config = dict(
    n_layer=14,
    d_model=512,
    n_experts=64,
    experts_per_token=2,
    d_expert=64,
    d_shared_expert=320,
    activation='swiglu',
    moe_layers=[0, 1, 2, 3, 4, 5, 6, 7, 8, 9, 10, 11, 12, 13],
    router_score='sigmoid',
    normalize_top_k=True,
    routed_scale=1.0,
    balance_loss=0.00261,
    balance_bias=False,
    init_std_router=0.0237,
    lr_router=0.00121,
    n_head=16,
    n_kv_head=16,
    head_dim=32,
    vocab_size=22733,
    norm='rmsnorm',
    norm_place='pre',
    norm_eps=1e-05,
    positions='rope',
    rope_base=10000.0,
    rope_fraction=1.0,
    qk_norm=False,
    attn_scale=0.177,
    tie_embeddings=False,
    parallel_block=False,
    init='trunc',
    init_std_qkv=0.0538,
    init_std_o=0.0,
    init_std_up=0.0538,
    init_std_down=0.0,
    optimizer='muon_variant',
    lr=0.00599,
    lr_mult_qkv=0.5,
    lr_mult_down=0.7,
    beta1=0.95,
    lr_head=0.00619,
    grad_clip=2.0,
    warmup_steps=200,
    schedule='wsd',
    decay_fraction=0.814,
    decay_shape='sqrt',
    final_lr_fraction=0.0,
    batch_tokens=131072,
    seq_len=1024,
    doc_mask=False,
    train_tokens=651400000,
    steps=4970,
    dataset='wikipedia_en',
)
Below are experts of layer 9 (counted from 0) of a mixture-of-experts language model. Rows are named router (the router's row for the expert), gate (a neuron's input weights, with its number), up (a neuron's input weights, with its number), down (a neuron's output weights, with its number) and show model dimensions 256-319. Each number is 500 + 40 x the weight over its row's rms, rounded and kept within 0 to 999. Numbers have three digits each.
After each expert's rows: a language model's description of what the expert responds to; "mostly gets" lists some tokens that are sent to it at least half of the time. This comes from a sample of Wikipedia text that the model never trained on.

# expert 31
router:432531463522616556540546512505549458489528422461488509522526518539521495513536562539518490474542537521535558523514506479491505496507515467528454461520523463524443498465500480469464467506530506
gate0:554456516509527475484466492524528554567508497492503443457483523573501489517444555533522487488492461479515411497497512599474504569489496426490451466470477491549548552554492501490491495505534418
up0:543545449546401494521490471469545533492493565391476483534573468458511526480519546515494462510572597465492486510483510498524556501500426503515525540452482598475509527504516533472434575457453517
down0:524554416555498507530438510482514527514548512479483524498516509434557428477529517587591526531505510536441488553491548447604471482462528609474508501486529483489557554527491465581493546450448475
gate1:510542483530489555492476551502442434453485500484444394455541491534558478481473573468515496493479581485457516484458529535512467514546523468537507489519532516571473496519502576491530477557494403
up1:506440480452509465528452532543558494465553467498480456462486468469505473498417467482577477515585490499532510551520510432485495450540592558460500516452422524516534400505566521579563486555461553
down1:453480460475462536519444503479563453493515459517486509484531485552607481557470417545529505508529552515556461473559409498513536430497427508528568441511550535453510448466548500509517539493433482
gate2:479491547466519509500552474486477441475527537500567500599541497540449491478572452491478504532471586434511505549505453576425420519479512522529515482577456458453558557442444452578438533405493503
up2:528514471517536517429538468502518493437504517503491455492500459472551504545474536431490523503528452528504547540521504599515458526549460567510527526492420489446530472513476486511543490557456456
down2:524405527492477426502520522481456537567474473515455593530503548490494573547475480499514537495522539451545487489483537517461540575456479452463503504470474491526542471436525395513517518557530516
gate3:459450438428559570541500496486489539494499507464495518560493491549501431443507545479472500518514497440498515476449465497460481471423546488492484511485479518532442425481451441512570499484480568
up3:487519583457561502499578521517479524481513496501545463527467458598481602468458501470600517552462473499505511585585505420511512508464486482451526499492467525530503516484439508475503439482497541
down3:481466482489517475485432461501449452469469474514477490597502578541560500529529514536482497542512460521504464485564475517491487551421549503531425499547504511501504518480442544483532516450552496
gate4:487475511506569498473451491560451475466556518532533473546489479505447508538526420406477519458474443477462469511483471404501527451487492476494472469546484502482472523466429399545466474427510504
up4:531557484426409547520502536452484553551522493493539512452427445475525458475498465441518495486454479456450519468518436490550481605538467471517549468533562490483486478498471442479503460580472501
down4:541490543515511472527479494542559504450493491573459434523576464534372524506513475455501566471467506505557489513484451447471554553535535403513536428566530557473481547480540537504494428596507476
gate5:468500455562543441478549471518507479423549537506550471531526538507513483550483509382505422495569534562476537478460515499519484501471524496524484555497441538566509401441469495508503483498507481
up5:625563521530497508538512552524472544554456442520508452583492509546520510473479569498427496531528568491515548523446518543528520460525474449468514556484473489493463497498532509498501525564500443
down5:507518540484549508471483618490577566450464480463497585424557449436478499489459503431663499442477442578456460507495513431431550489477471422465497523510502468518501525500485430513484465490421463
gate6:449505485480509620565547559460568524546498486518488457480521468527496490490480476505543464636496470435482521514484516444552456487490468468496550499486458466506465533459486420465498546479548516
up6:529474546492556543435513496511436442482476524519483505454522483555517437501529496497418531507522522466479510509485543488523512448500500503518502420537477586437587480518475549537517575496529540
down6:521476484545560463530497472524495513566500475497525545493549546540501437510531559475482502489472444481504509467489503523400517473417522539581518456488478502501503511516506544486565430557513500
gate7:501553504495525483469512418495472456485540522461452578547507485489510464490534486455546510468553502474474529547547465502508526556521450444548484532482511521503497544496485438454441453497485515
up7:529517529516535504511497435501519451498495460461481464524455494437563443474461552463494481461497495509551446455489497534480539553446441607554480482516472491513469454474481449482496471496483543
down7:489533506501528455433468489437543532506550497529467525550429488476505530564506540454484482529529502501470514478473580441530465511535493481486485506462537477541449535437527423433542466450523494
gate8:491490535521518437442500449423526482514514495393522504541479515443545516517486432493536499484454546473508430482558502587530486465555532586527444526510481490507430456425528476446512421461481452
up8:510531494503510500523511438436494511527549475484477560437420537466490507498554525457457476551507477494531506510511503557491482498496450473511470463479456507442484502489464433466523491450443530
down8:532499481512485518518443498561465547512438512555559557499552531483487567457526435494472433499501543456564548505452508499543500472477483505559483567504531424479520506497511504566503468492525615
gate9:494530513501473493424482473434493457455496548452472506424480429468530478485505540493467502405512506495481596525513511489446558540514507543554487524532463439478489523559563495475444574563516492
up9:581443476447464503520488488527518480511510491370498414507445565512500547487514479510464507587444592485452572564471504500558516524559437507482466500528536495428545513584529471494525598424502500
down9:455459517478542465525558492533431493496478539522501466552508446515549477507458498519510583528479443452495552555460456528584563496495508578476497491450454439397478508510531479496589566476528483
What it handles: Quantifiers and counts. Quantity words such as one, two, all, most, each, several, and rank or row numbers at the start of table rows.
mostly gets: " one", " most", " all", " three", " two", " each"

# expert 49
router:464546437535521513509531571443522465464527468457427510448441470524484440519453543482545486558510533481579478501435526479432496500475568455490459498514429503469506467544495503463458505595494487
gate0:521470502514472468545557565517579431548502429625550496522424426526511589474526551519475453555543558542562441507488456530538517514477546548427504547475530536475486545555383537508422447508453478
up0:475476491568505488503532483469538559477519522567496492452541553506455495471477452534494454528513563541581540497546452542548436562534552491494487543484463497527541559455584507477518459507445495
down0:521509467506496402567553481483521490457472520517427536515547465473515405489443456501465559482426443411521465505485520538490538492444519636539493486482583451424537493460508516539522496495471510
gate1:462514501503463544497482494468470402467464479481457462502438489549493523479473503499462444494493470532485470446503435488525537504538615481482472516563449466531497586489391470481511489551530519
up1:436554491458508440506488499488466476492511567552503498452493483468535501560504500524470495562483540502509557560464553613510496538502504485489531467487527464508527476508427432446511401478543468
down1:481572557484546520500472490478505453545417413507491429535514515519550508481463489623544506517495543500478488487527535494550481574492547589502564429531599445500485491560543545448562518588474517
gate2:576452437477482506504549508464556498572510423438538455511548502460487569497500492437501518528544455510451535472502483428543437533493514594433509435506532496429518524540497449502485518439512532
up2:456487538492490534466384496521529477517538454499487504469570475440534515564476484539490467481545515494593418507459521536574519505527511569451544455474547547534479539552539527471561519501522554
down2:479438437509559504478559506456455559420495468529469616560550611478456532505541519441525486547550482547469524499448577544453434470507549531484521477548547447511486573453480561548454532478450438
gate3:493547432498465449492479534490508522495490484447488492412485488533577545479509548479509516426520543465500470507429450434562559542553541475515490538514476482582488487504458484492393548552460527
up3:555486493509482486525524546457510541460539475482495471528455544550518458554487514594464545485520501467538558571519536501495532546487501513510499464498488470468476522468425451522543520481529516
down3:485524461526510515557451502567453524551528494520486507439489535511574513489552484497491480501497499502495599561558471449532484549531455529526508507525494447448558475522465534526474438530532534
gate4:496504511433448542471535561487423492546525511428490527453487502473525528466528474486449461532540489508394500512562499571475502513504472459493485522535448547532540527533506503530480570493518462
up4:437499466470403493485441512465449477520456433468471460475544540460485508483498494496578512520465421465485454514471463452511447545478462508458529485522442514514463504527509593480437510515492475
down4:523528473507466435514532401460477521541532541473501515493493554446528606570445538470514536506401497466460485432447450487551485422525459541525522450513509511611442478572531543489520478555509521
gate5:543490456439483510556475518500529548479447581483477516498492416526507485499449405490476427485487500514508388475484527535506497471409549561499544482570477564419435525547541424503470493460499506
up5:542419446520511493562486512511469435478533448464474544515430485439536515529582520502522476541435501546500382508503461505510473464482537540511479479533493544540488492428581592561477482521412444
down5:580482543550440532463521500484465537478466500427543461445510457487538479495458446457492459540541441503490466536493451481490487517477508585544517505511490512575525503504625512576516532527488537
gate6:450526561493451542491556434481544420510563560538475493474516437576516546478492502447458497541495470545412506465533425457491502441456536479515459581499389500486505452473529522466448506524529533
up6:486530533451477523568428523553536546517549496541514513470438438446526499509517445513454478496535450521579529517459421572530561556554496488443451482492460554442484467618471472495446465459537478
down6:501458499438501527472477522540495521593561464532534487545466482571486472525466557423518443513513473501462525534464565614507524476452542499488563480485441477442573486572503534479522435491515450
gate7:530485528476478486488524541517535531544454486472516482472519529518437503505555531568448490460536531531462479480455510468492565526449503475443505483510468481509517551448400507478461486608546455
up7:485540473547556447457524584514499461444497516506531452536453484442492499541555448492475528463435472534502551521530543519428515458515460446508503450574430536461505515469481589524513543518558500
down7:538432482418478496539464507512546496433487513456497519519486473459484516503508495523455427562529507426568515532494484508495489468471483498487436461519504531483438514470530550509502439548537449
gate8:452484447491454520460519485448504502533464486487576508513512461483519432414515538521527490528474492519568493485581516611505476467556508508486481482491493515494523423529462438549436491520434483
up8:505548513469409449569516497534499493583543538465426507569459437446491528491583437510469469526496570502527540479397482509405491490489504531552437444404481595547549501524547540515518565506528488
down8:478504438514426544485451522439469546513516540466523574469466499518473466587534508453482482503525522493521513463546587510490484500571453516499492429449550561474534481563481520512512503431520479
gate9:499481535515501464536437455506566406477502489501512593448506486495493544437527611504427506533544539474456530452525459428468498437475540532464529546469509458518439469449479489536590423484575489
up9:527546500555470464559530426480502499529509535487504462465584425548442527481437463554513444455607471445464497458425452560542464462581554441499521517526485527499474523537440441388510550476567403
down9:512524487491496504482525466562493518513459508508443442510562433528441447531487529505496498471585430517375515480516500465529484524473521468475502446496496447416494439517501451485418533504518402
What it handles: Organization name parts. Words and acronym pieces in institution names, such as University, National, Association, FC, and the letters in ACLU or CERN.
mostly gets: " University", " World", " Association", " FC", " Institute", " US"

# expert 47
router:458500479565566481497546566494514512498499464499460463423522514453559457524495542547510464518471482500575521504487492436483480403530500451440461512517487530494510533576532491457473454517480495
gate0:468539483382485509549548439565400481405440430422490527495514519473477465532476490489457500521455509456524485553507467476468448476525570477489504418595463507483517515511484554471478559526479531
up0:409461475474539510577543445521542465504506479512480420508502464518511474453523515480529441444466415532501497577459530475522479477516498489463507572438459532527569539472447558427493512496492503
down0:448495477578547508509435452434517552489593589545496484489554433491537526501457554538489429474511495540603466558463478542482510500491466489518544518433497431557466502485457478554489517517539465
gate1:508523510520526526512525487505474514520480536532522495454465536567522511483511520450447521467534559483475408503516509514449483538453468521446448542528437495541477487439506488515477523545508524
up1:512482464585477531556488502483508470497481450515496569480516575480540463471503538477519520509503411420550518525539543459464528473448414441558533458483537506460518407532433504500561470483477520
down1:510500486494556505524547440554475547495550507465465572469493516435569528479545499501524517510461468503481456478533470526486534497479501455568518517495493483430455532505589434515469491498546575
gate2:532503467474482437504488488472536507522521471415500544502514466575561489550482522490480441456491443460440601501449509511574447539490488434514523497501493519486464447485526486484519545487560461
up2:513484458524461474502472537517494492522535449513469459468482535469447494493618448505523502530502461511550429446517514478404492499503465469556493479501504502545452509441424516458431496456479502
down2:495442567529547507440493507474488542517493499533512472488461481470514476525433493454528533543435517505527529450497570533439453467465511523564501497470491558519533561503583486531500510530480566
gate3:529457414499485479543419538442512431536509532543512452518443542449587553510516434469543521567523524451563490489517555491538433541421516576542461501483524469467529555423402542472503442504514479
up3:499455482513575532518501545561537467545534532543497449526580578491520475540454505554467476498490483542443508472482523565473432514418515538520483477506501511488420542441524523530537481535444562
down3:511505458482457437602532533502456384568506547468516459567488455478491510472521511551533507492526502512561465521553440482482405487507551426493536512548466513430534421473532473496480524481502485
gate4:478469513467479472554551529492527535505514489437531490539497485464473551434437404480514491449473519511545527506437535490464519542556500446599454551496484494528447447534453503469478529586553521
up4:455506459543435511492513398483553534525448531537515557535500477521505554495494592464436442548520459480493546498530423493535520470521518513461444485501440498544594427489464525527541561543519473
down4:468486529474502487522490512470569508539461534490543463516511485611480528467453553511519551432529474514473445509480535453519491595442462470510572520560522475504527478509509545496498489533552507
gate5:481531503527590583478541431499523474516460514551523498522538512510482454547533507401454463424503435492522539608512509445421533522525497462501490506473477493546475471434527534496493502483540513
up5:493555442444516449475494473516557510492521513489520479523545440546549506441519462484512530421501495498526502485448469477538488488510461478447493545458538501472523543537514456462469558498474482
down5:552534476431533534443550510441535438486539565472487467479542459551511533560476493514494481431535519492495491532539516447528551477506509472515452461496439474486475480557480543527483484421516447
gate6:544421519519479511523517537457482443518492445454421467511498482587445514474490479501425532517560571467473435450497605571416520475468434497436427440562495464490525470472486470516496502518558487
up6:445510472457449508509498457505455531511487545521471488524536532503479463509442550483476482487449556547528539500504547463494499497501486540444537514461498462522490495507466539478520490504539485
down6:492487473416524585511492499541395506488479564531501438558455512467487455524440427528509547583487562435538446497450464511445474507538510476503436420466502516529494580540463507500529447533475454
gate7:485548466485485525511552582551520529466589539512465532485473515550495491486527467488471537550463468476573512545478538525482515483536472471517456448547479499437513486461506493485554502418508481
up7:576513465497524489530466524568506494488523472466524543490469481552492518489497482434496430475487554478500475476497474485474466523506521505508589550558520508485475494507467433519517454476510522
down7:560460487468533483435536472511460455525533513458585529528551531481496517518603483452451543492509484515507427479493572541382537511567478474510513545553475438492525532506517518526521494486481475
gate8:516488488509465455459470512471512450509437500515441460460490574550479505458515472501460474464483511520454549441520497450534443481581518431505477551519449505507540568537493480461515530513511519
up8:492498487400512497489443505446526487388490478494512503487488501524483492502532530438459508529548506579494485490483588488515522484470477487517497513513517485505509494530545504540407440470453542
down8:519472489405564444420437501474507563473581526522441510447514460461497506488549448534512508500461594536451549544509508533468443487542487488534459411546468472456504518443528467486457456542435502
gate9:479482447477588520513562449514481391514474531512544455488539513477449447563475482500565495529566450508484456499532493574517480517469486429544564477519436434493564504585540505498531521428567523
up9:482493567477515465520465472525445532432465441560528451493487435497517440447471474531534475468451507475498484583547576538496542524480535524555494550515561456485427466583521528473513515515470461
down9:538395473559536517494440492491576500514500419497506533443466506537467568484512530440459465536555514494451488483588477479477407544465464541532509461548517507529426498517426503430521488489536485
What it handles: Institution and domain nouns. Nouns naming a field, sport or institution ending a phrase, such as football, television, Stadium, University, church, museum.
mostly gets: " television", " football", " baseball", " basketball", " radio", " police"

# expert 4
router:400538502522543546534518526497509449507493484474442528425528564514560485552496536519552485441535531475533519531443493506423527562548468393510493486400479520501472525500507504402461497524477538
gate0:514526473467534480501531455539494558434532514490502496509554502535584530477478462501528573435498501482545526541519522511546538473547497501546490522512527527424485512458594486460515496563528521
up0:470480435540503520457501432458489486466479486520518561472507526474445497467517516486411435453499487414511516493401513531474502452506482430521557503527494425510498533509456540493493478486579514
down0:445500503451455494527432458479392540407524487495583524507523525451481497511493508536533514479525531474478461487510481508465524512534539534507454474529438430492467519512519465516473499488493511
gate1:479501499450460510519506465430465497531563597426427521499505527476440511508477453485460479570537479434489510547526505562469593486502530487529528528447545505476495456470482489412453576451481492
up1:554552484538524483456506574470486499538513479476480456489477517462504509592473538409519524480522472595489508457512473460523488445509573532395529495532498557446467490475461490469614540509484459
down1:533466416551465423538435531516385503577506476526462477518487494438506514465451535535440563457566561425467530505531475456465485412438533359463463507478455474500508496499509554431539550508564501
gate2:505451469529531509522524496519407480514559430494532498455453469486469518478469456601542477481504464529490507485532497446472507429510478473533410492487524424510460509501513443561504461510557433
up2:488535514575515547464537544436552473491517479461546525503487498503516463486470542445385546437530598498548535439493474413548520525513468481541493589484520478490493529458492557441501422522472510
down2:479516499532536585464479449558515501539506547465521440535462516527486503494502519505508549554502564493539498535432511487425550507512473450538520513494433491484492471501479574536501611463444419
gate3:524490487440416427475545537493502478581500454515509525426494501493589465465550459478419481433449465604489493524491410541525468476455486459535452453542528439503553477496488518501501479472438556
up3:473466523502561545491454463420473575547529525505547451475523491471547498522558472472537462565532452484479488530444507507504476507459545543445504508494480467478586501518543443529535578473517448
down3:490494488505532485527527463469485467562525477426535471467517499514491469506548519496462535507486479462460555409443472545426466382492483537527438437488492508528530519506496552525512491505512585
gate4:466522459468547490517492524490528532462449521538556510472499459545485568460470512482462551534571452491565493436490537540523455547452504510528420480423516454556441484458562507467400587443432491
up4:468484518531492472548461468478509536551466548459484510523475555558552448542552466522453479549481428534502523504515495529575486551512557445537446547466531495438468452449552565478518508468518498
down4:470507570503525511429517569575430480534541545618516488458552409496535448518557556533499548511458488453498524509460526474501539542494466567495487527490535479442516520599495410502529504523523428
gate5:507525501511488516523442513430561436457472475498420544432537458518546432593480533459464541544519486503493457476453521453517506518576548560433504436446462464490484477470501484465501522498486461
up5:460432507547494438459530480518481541543499534501518471535472521524563472499425473490533473466429482501472489501529434534485489499518481490534556520468521476523469479506474536559526615497471493
down5:491465565496551446512510562443537471448476463512477455461484519535497521478507510532523461568505497485498440468517550522558473421478452510425532524475488540445518557364520481514519511524468550
gate6:485476569491503475521527468456516586456445461423564466523506547598482504479548447501506430460520505540473496502547566518512506500423452512497405494453503525534434509509536524458443490553506550
up6:547564506481459465570488483458606500472531542560540482490569500479508539551474468463498488481507514515580520516500534466526533519519458416508534553489560535484515434532484452446500522472473499
down6:420447419493520474479517593470558626499538528454502516516446505522473473469456472526442632472445518477536467486458514441475559509446534487441448420531524438449541481487495507499476460517499453
gate7:474541493521446571472497490466487521447499600399527540563484494496483570572509466531563538460515507518541463464448509530497552580463402552484467466476550494426480467425462527471453585477475580
up7:563508488492512489561559513569509531542558481576555477442497469478457432412412441473484533456447456545585485484498500523487447498499471495498476469513425505486581516552546446505511506482508496
down7:526486457468460530519459526474516508508451449516434442531515516500468436538529465499537482450471457447583517488529523526552492487539467489591558478555489594550570531469520549501459493512504463
gate8:553495579556479482528539440438542464515501553541529609500509552462459551486464529473528516507562500533483567500497512451561464529485485453528557475404455500534595514465506471582545554481484470
up8:535435528536490427533480498466577532459422494481443484492471494505493541479463459530432524545461495502482558491478574461566495486514507480401492469494526514443524485502493540505537567496542449
down8:447471554433437542568472519471545475529477569472535520544493491459470538497532511535532448462496535504443498467442502439531546579479555512511458518454468543445487546436448507515528475517535432
gate9:527448462396530461507453483423559456496565570499492480489473528481431513494507480515511502451471536493490571456447516455435485538524491473462514531452485477517500525494506402404487534488519453
up9:489513492515458573583474604443499579536426490476545476491467601487519527516520513520497406456463465455485504524436546527525511475473469497529519513463529496495405529406477479472551537470527415
down9:581438501551550514422509489506497461481485484482572530532487445594496521553566497480459515542540469499562558529477585526517397425504515508466550456462511489440541606506517503595471552521543454
What it handles: Number digits and magnitudes. Digit pieces finishing years and quantities, plus magnitude or unit words after numbers, such as 19'96', 16'00' km, million, %, century.
mostly gets: " million", "%", " billion", " century", "00", " percent"

# expert 60
router:425499514539480542535487543528454466512545475558490511506525510526502463536465581517464471540485554504529491442493514527435508500542511467489459461470498524492511516481532530446451458500553517
gate0:505488529512479444525512437504563492521438521504547590497463501461465456500518480448493509517555561460505525553503399581518497512471403480561470504484494499593428489555405500521510527500474485
up0:471507453481497513510450451510466451529463527516516478552526517480550457417476459549501430530480445513473519499470441503443622510511490473482462513510436516476497400525466526412556531524528538
down0:429521491584501513489483486498434555545535491519415498501471521577508574456578512542438588540525498440464496565478463560443468561453480477509562487460442541508465439512455553533520510547573488
gate1:543471478535453507522487448500521490495546544537493522510535522480507429544478442482542546529498540441495488460526426469452472521543598449512530550439468499451450498548520467509564478450478524
up1:511493437495470521541579526403563477490585514513533539541488511503503515521479496515501509504485506530511451498512474497475526603464475501544491472486518489529615523432462521495477485578509541
down1:534460585458549477497494507511505496470475538520471509470539430501415468474456555503498548549507514482532536572438494422561523493467548517493510431499546534512580440490464491475452578480517465
gate2:462529565527502516521500444496483517533555501497437442465485468513473537535480475425503541459453443557516527458472474543504483515433533410441565547527492466550500466482444510495496517470522433
up2:497493494494479476451495470536512487554479496521496511536558503539506510513444430488486539503533584468500460577500513524524509529480481511589464509426525497533540472444469486442553497502533577
down2:478499474483555521549607413465519481480466477553563460566495423515535515438479505421499568497440500504547424493570477432541485501548477477569466515510500499582555571601404548483577460454480493
gate3:481445514528539546431506497495480494525478520545550481502503506522446532579466483547500466462507440489470460605519377591462490477498501456523465520492499481508483494458509519515451508532553529
up3:447552539530510498511455456525477534494487480603522514584518379506410447480448532483515512560437516454558488516564466497505466495514518441485485509421475582460554459422451494466634448444571518
down3:512512526517512540586514486496511516512470464515409540497465510512458514558472506480544471491513497564476554508544481571497586468511562390535519475566452516574492504538433558462503537408498460
gate4:514471543481521522551581469480478510548476488540569522522507408536480553493574492479426507533502488534514450414478477455426487489499512482486564510524470471493506482527477436444476446561466439
up4:501548494526466539541507568497541498494546468534494488574483481557572468487543515557509524535502572485502450491519504498476517435521493498427531484533476510547501543598495507486502549455439511
down4:515387557509454473495537454567465521497512495492526565473438549455458478513496440538512477493473486484484490484520493432433454548497473485556509465483535503472502550524549472486547498491466556
gate5:418440444550500510483553478457510524484484541445537511477552514473501521477461432558498470524503459516519491489554551541451503447512438477422490454522499547548504497540515533473478508513532480
up5:485536558478507525486555456489533552569507470449534587521588417500489485451553491473532521453524466528469513423535488497533542482475528495472571472461455553486581552501537444426494544541474507
down5:508412477483495512451575474449512518466452490526456489430485580567557491502477485495454516523562487366514501463541477481509497469570564489485543541517403518439541459470486493574498469464536518
gate6:555442482428512540563435547446541496536505554480494454446564519562503510468453561423488496498488474476526547466511537537467407586483482456431443511433533526461469524607556471510401508452548465
up6:523462454515487495453429474524544435555498515545558512480547494549533475564506511591550493505452467540551431501522528454439503462458503490467521506530477537469380446516481566489497443531433538
down6:520519434468510471519561500491552593490445460413518543472504618499451459455483568484549581394564479485511538550558497509503541514511542483532516482557510517482469447487499533529442493442544494
gate7:490595431527450489519538485526481524451504570503559427458518556435523519493418538479472562553486516399478420443550449471446446513460484531545440414500488433472466541529479525495543500537431525
up7:463528502487529489492467468443473518521499499481511471546487498360521507559519517552458469582491512503487476536536445491506431495539519516517529535504532506496519447570526517432455451530493532
down7:453520449488514458470452514544545571479495460525441549512538506495478493445553506566552482563480501531506502522528527501510474569476494489459518578495491490437482434506467516510430453520588505
gate8:416490509472458515503420455472558456540437525504498547520451475536513406462554558531481519548452498549517536484481482465450466543546464468521478529429462464549478485498498486506404536548529484
up8:427530529506508442497506412480422540514531457499468464541441474523509513479476493498487499515522441578490502457453491533451481496474495445543524552460527443524517393501487548523577537469533417
down8:514455515482500509480473542412391489550470465444507565530598543488494517478439535568486555400440484444502526518475483524528561553496487506461458571484464495541520513552471438520456469561506520
gate9:429442496539507527527494439487501452544486478475505514547495549502524482530501439512448457581543473519556554467431489469460497555450500549532550540479520512491447480480572500547465542538465512
up9:515473531558380510537505470542529439576488475511528410518470523519506581510549546549489501457516516477549490506510518477485466476535477478556528492383553484489456495476456524430577518481529447
down9:473477462494488503445473492521414460414474526493459491471481442478498519551494440484465504500514437523477500493452514469511534426522500458531528534476542587478550451497496499558538499468613504
What it handles: Coordinate digits, letters y/k. Minute and second numbers inside geographic coordinates like 85°16′, and word pieces y, k, b, ny, plus between.
mostly gets: "y", " K", "k", " Ny", "cy", "ky"

# expert 8
router:430532469540526490577511547450519510511548464466471411477482538466500486503488483552514469500440415517616515434469448528425454462521521461492403498463437557512491525540575523501445489532530486
gate0:484468538444556555541505503532509497524527448595481485516511549510510529520398479499548457547465555455527439522452443542482464549490469518502440569463531494507473499446431520560480474458533404
up0:459514537549537501477493507551500507359543602525548488486479419447561555469529476459560528559516519504494508477530511500529457493459559553488486457561515533460440455513527494512499470496460493
down0:496489473507489536463541459498508486491536529446601515514513398504502441495510484428508521531466505510535502466544529474435453450419493507469564533549528479576426440454515507617521483453493493
gate1:475480508452494552517462456452566478556563435460489482480550475471496463468513510471447519510495525538485518534496540521511567503460444483488440582534501500447486550481520536523446446490537419
up1:532437432462513478574475439504487510585568492493453437500553479427466463501441531521466526482535427571528503460400561445559532472419531466494517547564496465516483493516515548567486498456508579
down1:419518471519481521497480602532500473496443538510481461440543519533477443471498522592433475468430529462500548510503503572531473511480450510482546544477519439553452455492482521518430518498524419
gate2:495492548473514504503568509489507514457453542511503462519429504501499498481525448521517465521469498465587538501560449520466473499536451428597488512497507499456515490451527493522446508524522532
up2:527478443498527491490494542488544539518585522499491428472462421464525532576528536583465493497522491519576503548437472473559522490529515528548539475481538528439549518498544488510478438543511555
down2:551469504482485515506558454581485500536480466484480502592506546466421513424525540515456557535494501512488501432488555424592465524490453480481501485504546446557456482550470493519473514481444491
gate3:477465468521517477478491469546470503505560464495524489401552438534501449512491490541468407490474394507478526444485464546442528480521440549508498524466481536509424525479498561534485464475469450
up3:550481557453507516516474570480555478580553458508498556534491552451485485479531490530449467508475464518512507450537463552429529509505532482448502572489569430421511506551517501531517557475567472
down3:589626427445509510564494466497436490525596562534510566535492504450461511512477400522430497537550517514487492452483469496487433479480480453502442442485548478445441490519469539567470520460566519
gate4:485549533458540516478516561514493402459440492463544476540521458477510507473521420484531506474479594437525584570518495487481544434472525522471473490523505495553437535504465476522457480489527518
up4:482515483563419532506513477450530533508485439558558504416490520472530469468521460523455465484492530473503460507449558561536406549504453533466508473547507571549542485508477532451468472548446518
down4:537447524490511499528504521521470538514583434465492572583451501457530496467459559555538533485507488498511488510528531508524472531516487497446513444461466507527550522553562577560553429535504451
gate5:492462499521501478521437543512497507588534491433538497530481528492493472524461539566564435473523439477495529483484435533483490454479539485493450584516475545527498530523486464500511446522509498
up5:537575496520484491570500522575509421496414512479482488531434566509457487543423510500628546467527479459436543459551478466434464447530494465491451477477605441545466445492437558455553434511559472
down5:422466452497602466475476514454473515505520432580487496502493515463527508538466519447406519476494577537466533455515421489486515452477453481538477496551499529503478527444478466484444557515517502
gate6:489503458512457486461468558502510536478463524500525540483467475486454579466499489452437494516603457502559468524396511498493463502451608480486511469517414481539504508519492555459534469514452546
up6:513494517507519502515478437455454444565439484387545525481612542545524460548559455523502514498495533499410476517455492437447475497489534508450509468498427456450541503517524432472531579490511490
down6:502513495447429452499557485429568387440459554403472528497481489509510525490467502501495570541560507490566512460393477491546498460430554522532516478447493551495441488472576505486541439525571521
gate7:460537484456438537526474459477531517463500497419506519551490494478516482418528466458523489504465571464542434558481454447488441483452544436408525460456542480480409469545536501442523483537495466
up7:507462508520588458507462471516489558493485527469498488549532525447510555513457556483516528464500536532479514521532526468518458511534429482512487524438499487530468548514416586558571519413565528
down7:475514515461559516498505481459504492492471550517449548500466500534510474557492460543516499475458475544484570504477508591459479577586451528533503469440481424477509574398501530503573477519522489
gate8:455460547467527480503498480539478440464466476439485483487535529514566465508556450471488554500504520454486446461451471522516451491577530394539526471458532582522474537513556559508556505517510459
up8:554526428573505497527428457428443546498430478475522487510518498464560528591522460457548475532500475493465533493487550544494503428515540530399560542519483490550481489486510503443506468541507482
down8:491452479444492481516534494528576467548531530525481505522567578506485421539535476459516502433562521465557486481563403521515522448491480575514468511501560525473526474496470536498552518515512503
gate9:505470447578491442538506476528389549495441426595533425554569469516467541431500579509424443541478442523517494510511488510476559500441517504555524536541502554486554523517433494416505583568551530
up9:510513483462487492491529519489577596453547475476504485472443504500549453471490477455515453605487491446425504493432496492565459484540494492556477506517524518551451496492458475513467493507470555
down9:445427517429499481441467553546510526444552548485460494528411485497443552450473442508494560439477468485434530453427461463447497513386492544540482493464482540483492524509463446507530463435543455
What it handles: Country codes in tables. Country names and three-letter codes in sports result tables and lists, such as FRA, USA, Germany, plus scores and table cells.
mostly gets: " FRA", " ·", " BRA", " Germany", " ESP", " USA"